config.toml
n_layer = 10
experts_per_token = 2
balance_loss = 0.00623
optimizer = "adamw"
beta1 = 0.9
Below are experts of layer 3 (counted from 0) of a mixture-of-experts language model. Rows are named router (the router's row for the expert), up (a neuron's input weights, with its number) and show model dimensions 0-159. Each number is 128 + 24 x the weight over its row's rms, rounded and kept within 0 to 255.
Before each expert's rows: a language model's description of what the expert responds to; "mostly gets" lists some tokens that are sent to it at least half of the time. This comes from a sample of Wikipedia text that the model never trained on.

# expert 30
Description: Function words and un-. Mid-sentence articles, auxiliaries and pronouns like a, had, were, also, not, who, and the negating prefix un in unfinished.
mostly gets: "has ", "also ", "un", "had ", "not ", "were "
router [182 150 101 156 102 136 119 127 113 157 154 128  91 153 116 138 138 156  72 146 134 136 154 151 119 120 108 115 117 100 131 141 122 118 120  87 135 182 144  94 114 100 118  96 126 113 131 139 108 137 122 116 144 115 131 176 115 119 134 165 113 137 106 109 187 111 125  96 112 161 151 161  80 111 140 143 144 144  96 117 116 127 126 128 154 129 111 167 127 119 110 176 155 109 146  90 170 146 145 156 129 122  92 116 106  91 102 127 125 125 138 148 130 120 165 176  91 101 154 175 103 163 144 139 105 126  92 132 116 130 168 167 131 155  92 114  90  95 131 106 129 138 165 146 124 106 138 108 133 135 112 142 108 164 148 136  82 139 114 175]
up2 [138 119 155 152  91 100 110 123  99 153  96 145 118 171 139 124  80 107 152  80 154  96 131 103 152 180 112 112 135 132 135 126 179 158 165 135 138 127 122 123 115 114  87 121 136 134 120 116 131 133 116 131 105 111 113 123 157 124 116 130 140 134 141 146 125 129 149 121 138 179  81  86 123 183 114 140 110 110 131 140 149 125 144 104 134 171 117 173 125 137 133 157 124  89 175 149 140 116 171 113 146  99 130 139 127 104 118  93 113 112 133 159 122 107 141 137 163 110 125 113 132 115 156 160 164 154 130 129 178 165 101 106 148 146 107 172 158 153 105 181  79 101 179 110 116 129 117 126  83 149 155 140 140 103 135 116 120  86 111 129]
up3 [ 86  95  93 111 134  88 104 123 160 150 130 159 123 123 144  99  86 110 114 129 183 155 146 122 161  97 120 137 150 113 141 145 166 155 114 111 141 116 104 134 107 130 156 171 137  97 129  86 162 128 124 111 139 119 133  94 148 127  71 123 155 112 176  85 149 156 129 136 123 135  74  62 150 110 131 132 118 111 148 130 125 115 149 122 156 151 121 115 111 109  92 109 105 116 106 119 150 147 118 110 152 125 139 134 124  96 139 148 143 138 190 115 137 139  90 126 131 154 115 140 157 112 113 135 132 130 131 100 149 128 128 110 194 166 106 106 140 131 169 123 100  83  94 136 179 146 132 110 138 146 144  84 131 139  98  98 135 133  96 121]
up4 [ 95  98 147 132 140 142 122 129  89 161 158 125 144 113 136 148 107 168  81  95 162 155 122 130 134 136 114 158 100  84 123  86 133 144 150  98 168 106 119 168 170 129 139 162 152 142 160 166 141 119 150  84 136 150 176 140 163 123 113  97 127 146 129 149 121  98 135 138 147 117  85  64 104 149 111  98  94 150 143 109 135 139 138 137 129 161 130 129 120 134 148 144 120 147 149 103 153 151  86  95 144 123 121 116 135  83 157  95 119 102 139 141 120 106 152 129  92 127 103 143 129 115 112 133 104 157  83 111 108 124  87 124 149  92 145 143  80 149  87 130 104 153  99 113  93 156 104 113 108 119 122 166 111 108 146 114 147 133 135  91]
up5 [156 149 136 113  91  80 129 122  98 156 144  91 132 156  92 141 138 121 111 127 124 113  97 146 134 122 130 153 110  89 136  96 177 101 148 136 138  64 132 160 119 128 135 112 104  95 150 124 100 122 113 149 129 143 173 113 125 120 130 121 122 111 127 164 142 124 135 105 150 141 131 146 148 122  62 159  94 109 204 121 138 134 126 184 108 164 122 122 132 172 109 164 129 142 169 117  86 150 125  89 118 115 116 176 132 123 141 115 144 165 121  97 128 126 143 118 124 103 156 119 160 154 128 115 126 154 115 132 123 163 107 137 141 163 183 119 100 134  97 157 107 136 130 135 110 120 159 123 138 152 115 124 124 151 125 164 191 135 153 158]
up6 [140 132 126 112 144 133 140 118 145 144 122 108 100 106 124 121  75  95 129 145 114  56 121  75 137  95 129 101 164 120 138 138 152 164  97 156 100 108  89 162  85 132 121 147 157 152 135 130 152 127  95 159 127 103 114 132 173 141  80 134 108 126 114 110 136  83 105 138 110 135 131 102 155 112  91 113 113 161 185 126 143  97 132 165 169 172 156 116 164 126 130 138 121 141 111 136  93 119  85 100  96 131 121 151 124 134 106 138 156 183 127 107 125 129 170 118 100 124  84 123 126 157 126 147 125  96 156 113 119 125 137 127 106 121 129  92 144  99 123 133 123 146 137 104 119 135 122 115 136 143 145  92 140  84  98 176 172 109 155 134]
up7 [144 114 149 119 124 122 128 108  84 151 128 130 154 145 143 162 117 169 120 161 140 126  78  94 114 148 164 111 128 107 138  66 113 153 163 183 126 123 152 134 140 154 115 135 110 161 159 117 100 126 101 117 105 132 176 125 132 129 120 135 146 119 104 134 131  93 126 145 140 134 140  73 141 135 118 143  78 146 135 138 131  98 132 142 123 137 158 139 173 122 127 159 138 138 131 128 108 139 101 112 131 100  85 167 121 112  71 160 130 149 116 112 121 154 127 117 104 110 120 109 136 175 116 140 142 128 128 134 145 156 113 169 129 169 177 114  91 144 107 190  87 104 153 131 102 151 142 143 116 132 127 166 175 104 163 149 188 110 126 144]
up8 [119 131 146 128 169 144 114 144 114 110 150 166 145 127 152 146 106 169 102  86 120  88 114 112 164 142  93 111 109  98 157 124 161 141 165 155 102 120 136 131 147 109 121 144 149 187 116 118 107  77 108 155 125 176 160 116 148 133 123  93 100 103 126 144 167 125 183 149 150 121 127 117 170 154 109 140 132 123 155 106 133 137 124 164 139 160 141 123 151 122 125 157 128  96 135 112 141 156  97 103 172 148 167 127 142  91 150 131 126 108 160  99 101 122 117 135 163 128 124 131  95 159 116 126 146 132 114  95 147 126 125 144 144 124 131 150 115  66 126 160 103 128 143  65 107 135  88 127 102 141 155 165 138 142  96 167 125 107 150 167]
up9 [125 103 128 141  83 128 126 102  98 152 149 125 154 114 139 108  94 161 151 155 160 149 124 140 162  99  94  94 150 107 126 103 153 161  83 111 127 102 108 118 115 153 111 143 135 126 172 137 161  97 150 177 115 204 132 143 109 134  94 123 111 150  98 162 123 114 139 170 170 116 139 124 112 124 157  84 147 131 162  86 138 123 169 144 109 135 172 161 149 108 139 167 131  87 104 134 163 108 102 120 118 110 102 143 118 117 137 105 125 162 135  94 106 143 116 140 132 127 122 130 101 127  97 160 140 136 141 134 122 154 134 130 142  91 146 143 129 121 125  99 125 145  88 124  97 113 121 112 111 124  91 111 182  94 142  69 143 127 160 116]
up10 [143 110 119 132 141 144 106 115 107 158 114 128 172 117 108 116  98 157 103 107 164 130 149 126 146 150 154 143 146 168 143 117 154 114 151 137 152 126 118 184 139 148 154 129 136 103 150  97 173 101 106 103 147 173 104 130 101  93 121 101 119  84 138 118  68 153 167 128 143 134 101 111 147 125 133 147 127 152 133 132 137 154 204 148 112 164 126  84 137 138 142  87 107 133  83 136  90 148 158 123 132 130 166 100 147 120 168 141 101 129 167 131 104 109 139 146 106 156 144 144 109 112 121 113 117 167 110 157 130 128  99  96 181 129 114 131 128 153 146 118 165 135 107 127 115 148 135 136 164 100 156 150 118 177 118 101 128 129 170 100]
up11 [100 111  98  79 164 127 147 138 136 144 125 139 166 120 160 196 110 113 155 140 152 118 152 151 169 131 107 175 104 151 120 149 131 100 132  80 150 109 136 110 113 153 112 136 162 164 140 136 113 149  87 121 134 156 149 104 150 127 126 105 122 142 106 144 140 144 108 121 118  55 139 145 122 117 105 119  98 115 122 141 128 147 158 131 112 111 140 135 133  98 143 159  94 120 173 115 114 124  95 129  65 107 113 116 142 154  97 139 144 161 105  87 159 152 136 142 101  91 124 137 109 126 136 127 154 164 102 124 119 160 117 179 143 122 142 122 139 145 134 131 129 103 150  93 160 125 142 130  72  98 147 153 138 144 191 141 120 105 122 167]
up12 [ 90 110 103  86 163  98 112 154 105 173 146 131 149  91 181 131 118 161 134 115 128 118 105  90 119 120 154 106  86 127 114  99 152 142 172 150 103 115 102 130 143 129 144 134 129 161 133  93 103  65 136 155 131 132 123 154 165 143 103 120  74  95 112 107 119  85 128 142 127 179 141  74 152 119 131  85 120 155 117  96 123 106  97 169 100 146 163 114 138 132 144 103 111 130 114 132 133 124  88 106 118 112 151  98 125 123 110 131 128 142 159 127 151 112 125 139 101 169 135 122 117 142 107 134 123 109 133  91 126 106 140 131  83 103 125  94  96  82 130 174 142 162 125 124 104 138  88 109 101 128 154 110 134  90 110 118 154 118 148 130]
up13 [106 112  84 135  88 139  97 104 111 137 117 108 180 144 114 104 134  94 112 130 168 121  91 122 142 145 137 131 151 165 155 130 148 119 156 130  95  89 154 104 147 155  74 130 134 121 156 129 129 125  98 148 107 160 124 114 106 112 132 110 120 161 131 141  84 132 152 129 161  95 133 138 159 128 143 147 131 138 104  90 164 177 129 106 125 149 155 142 154 154 165 164  77 118 140  88 155 113 121 114 107  68 107 138 146 153  94 117 110 144 109 136 113 175 126 147 118 111 121 110 141 133 135 163 119 142 145 126 148 186 105 145 137 139 103 133 151 121 128 128  60 100 123 120 145 136 124 173 150 156 110 132 186 117 129 124 111 130 168 105]
up14 [115 126 111 144  90  97 149 135 149 149 148 170 121 114 122 162 103 119 188 129 134 126 143 147 136 130 110 101 137 119 124 184 130 102  95  98 151  91 104  64  91 139 103 108 134 115 143 146 128 136  97 151 123 120 128  85 149 166 114 119  91 150 163 130 124 135 132 120 123  81 135 122 130 164 134  97 144 109 128 137 112 113 131 121 115 132 173 121 107  93 146 101 134 123 205 198 133 100 128 124 131 102  97 116 138 124 103 113  86 132 157 144 104 143 104 127 144 147 122 126 158 131 106 132 127 133 148  93  93 157 133 105 168 140 142 153 111 166 120 133 138 135 110  82 108 132  97  90 139 118 123 142 169 132 113 130  99  98  85  89]
up15 [139 131 125 100 154 126 133 115 139 157 124 159 141 113 169 115 176 136 141 119 128  85 102  81 151 149 173 162 149 109 169 135 141 132 163 133 118 134 135 144 135 125 157 135  72 106 118 147  94 131 115 117 124 141 125 130 173 118  90  73  90  66 159 144 127 114 184 175 130 115 120 138 151 138 130 133 113 154 130 125 142 140 125 151 131 181 166  96 155 104 120 147 126 124 119 136 177 121 111 114 122 127 145 102 123 133 168 161 121 128 135 134 145 106 120 112 166 171 116 130 120 140 123 157 163 110 142 131 151 115 127 123 131 126 115 161 147  89 120 147  91 130 170  78 131 130 101 116 148 122 144  98 146 104  84 118 151 143 151 193]
up16 [115  88 184 146 124 148 127  97  97  83 153 146 133 145 108 110  89 131 112 101 129 130 177 139 121 122 113 124 128 161 139 129 143 125  73 126 109 138 121 143 159 154 144 145 179 130 111 128 152 143 148 173 106 133 186 133 108 120 130 124 113 109 143 135 131  96 143 139 106 148 126 140 159 141 142 177 128 146 174 108 161 127 149 144  86 137 123 144 126 183 118 102 127 117 129 106 125 108 149 145 102 114 136 176 131 154 118 166  89 129 146 130  84 156  95 136 153 166 121 128 108 146 133 168 129 116 113 124 162 147 144 174  92 123  90 169 123  90 113 119 107  88 136 112 164 114 124 101 128 132 144 135 151 119 153 107  60 142 146 137]
up17 [142 134 131 140 135 114 142  98 103  82 101  89  94 136 119 171 123 123 153 131 130 119  89 126 126 164 152 153 127  96 137 145 105  67  92 127  80 157 157 115 109 119 109 154  98 135 153  83  89 132 103 122 149  94 140 140  95 121 131 150 128 154 147 130 120 141 101 120 123  98  88 153 146  63 151 125  87 138 111 142 147 111  92 105 131 103 126 105 126 143  96  89 103 141 138 100 118 106 163 149 130 118 170 167 155 109  80 146 131 120  76 126 146  99 122 117 127 107 176  81  95 111 152 132 109 143 120 128 128 136 108 162 143 127 132 119 151 146 129 102 105 105 116 116 175 105 177 144 127 121 132 129 112 141 154 105  99 157 131 135]
up18 [ 94 100 140 128 162 142 109  91 116  95 112 164 163 130 129 164 150 145  89  86 115 130 131 125 149 119  73 142 110  86 136 125  96 138 144 137 150 115 109 131 134 115 135 158 126 149 123 136 122 135 104 118 121 127 175 149 155 130 136 121 151 122 127 119 120 133 123 125 140  92  95  95 114 101 115 101  90 123 151 116 129 107 123 108 114 142 118  69 116 190 164 149 114 176 138 107 144 160  91 102 172 129 191  87 165  90 133 128 137 119 126 143 105 144 134 119 124 158 144 129 140 131 104 133 104 155  89  76 114 113 101  96 158  99 158 127  75 139 128 118 129 154 126 112 157 145  84 113  98 126 115 123  99 137 131 163 128  87 125  90]
up19 [124 121 120  90 157 150 152 136 120 181 159 141 167 125 101 136 121 115 127 150 149 125 166 114 130 133 124  93 124 126 150 138 187 131 181 159 117 103 110 173 127 139 175 154 119  97 143 123 162 138 112 153 125 171 137 121 134 100  92 105 106 127 140 132 147 140 129 144 108 119 140  87 133 149 131 180  79 106 169  99 154 124 155 149 185 161  96 156 138 137 132 120 123  73 125 113 106 151 150 110 118 143  95 115 123 155 112 163  96 139 130 128  90 154  92 119 140 138 153 108 139  82  79 137 148 123 119 155 136 121 140  89 144 152 139 110 120 102 103 168 108 172 116 111 146 122 108 146 163 125 145 109 161 155 116 140 152 113 133 139]
up20 [140 142 112  95 110 146 152 131 106 128 108 130 118 118 169 129 105 107 108 152 146 151 156  76 124 136  81 137 166 129 138  71  89  70 136 118  83 116 144 114 110 111  77 145 154 119 133 134 119  81 133 142 101 136 121 128 150 141 140 112 123 112 109 141 112 118 145 169 131 133 139 114 120 116 129 128 100  95 131 161 143 165  97 179 103 162 130  80 149  97 136 127 109 120 131 113 101 153 149 130 167 112  92 111 132  96 115 120 122 137 157 144 132 120 143 109 140 131  86 115 126 167 169 150 122 136 149 128 138 112 125 124 103  63 120 172 106 127 117 114 112  79 141 114 126  93  97 111  70 101 114 133 157 121 107 156 186 119 133 101]
up21 [129 114 121 133 127 125 102 145 113 161 160 122 146 139 150  90 160  99 133 138 142 138 145 116 150 126 149 137 141  95 138 102 165 167 123  92 131  89 100 138 127 129 134 203  76 135 134 163 118 128 137  95 163 131 100 134 153 140  68 101  90 145 124 146 125 159 158 138 144 150  93 108 111 133 131 121 137 135 136 101 121 103 143 150 113 156 168 156 164 146 113 143 145 115 132 131 154 134 117  83 152 112 151 130 176 134 133 125 131 127 149  93  92 145 126 137 162 144 163 111  94 154 133 150 150 113 118 103 133 138 120  63 147  98 115 138 109 123 152 131 106 144 101 160 178 157 135 142 178 107 102 123 180 146  73 126 128 163 126 146]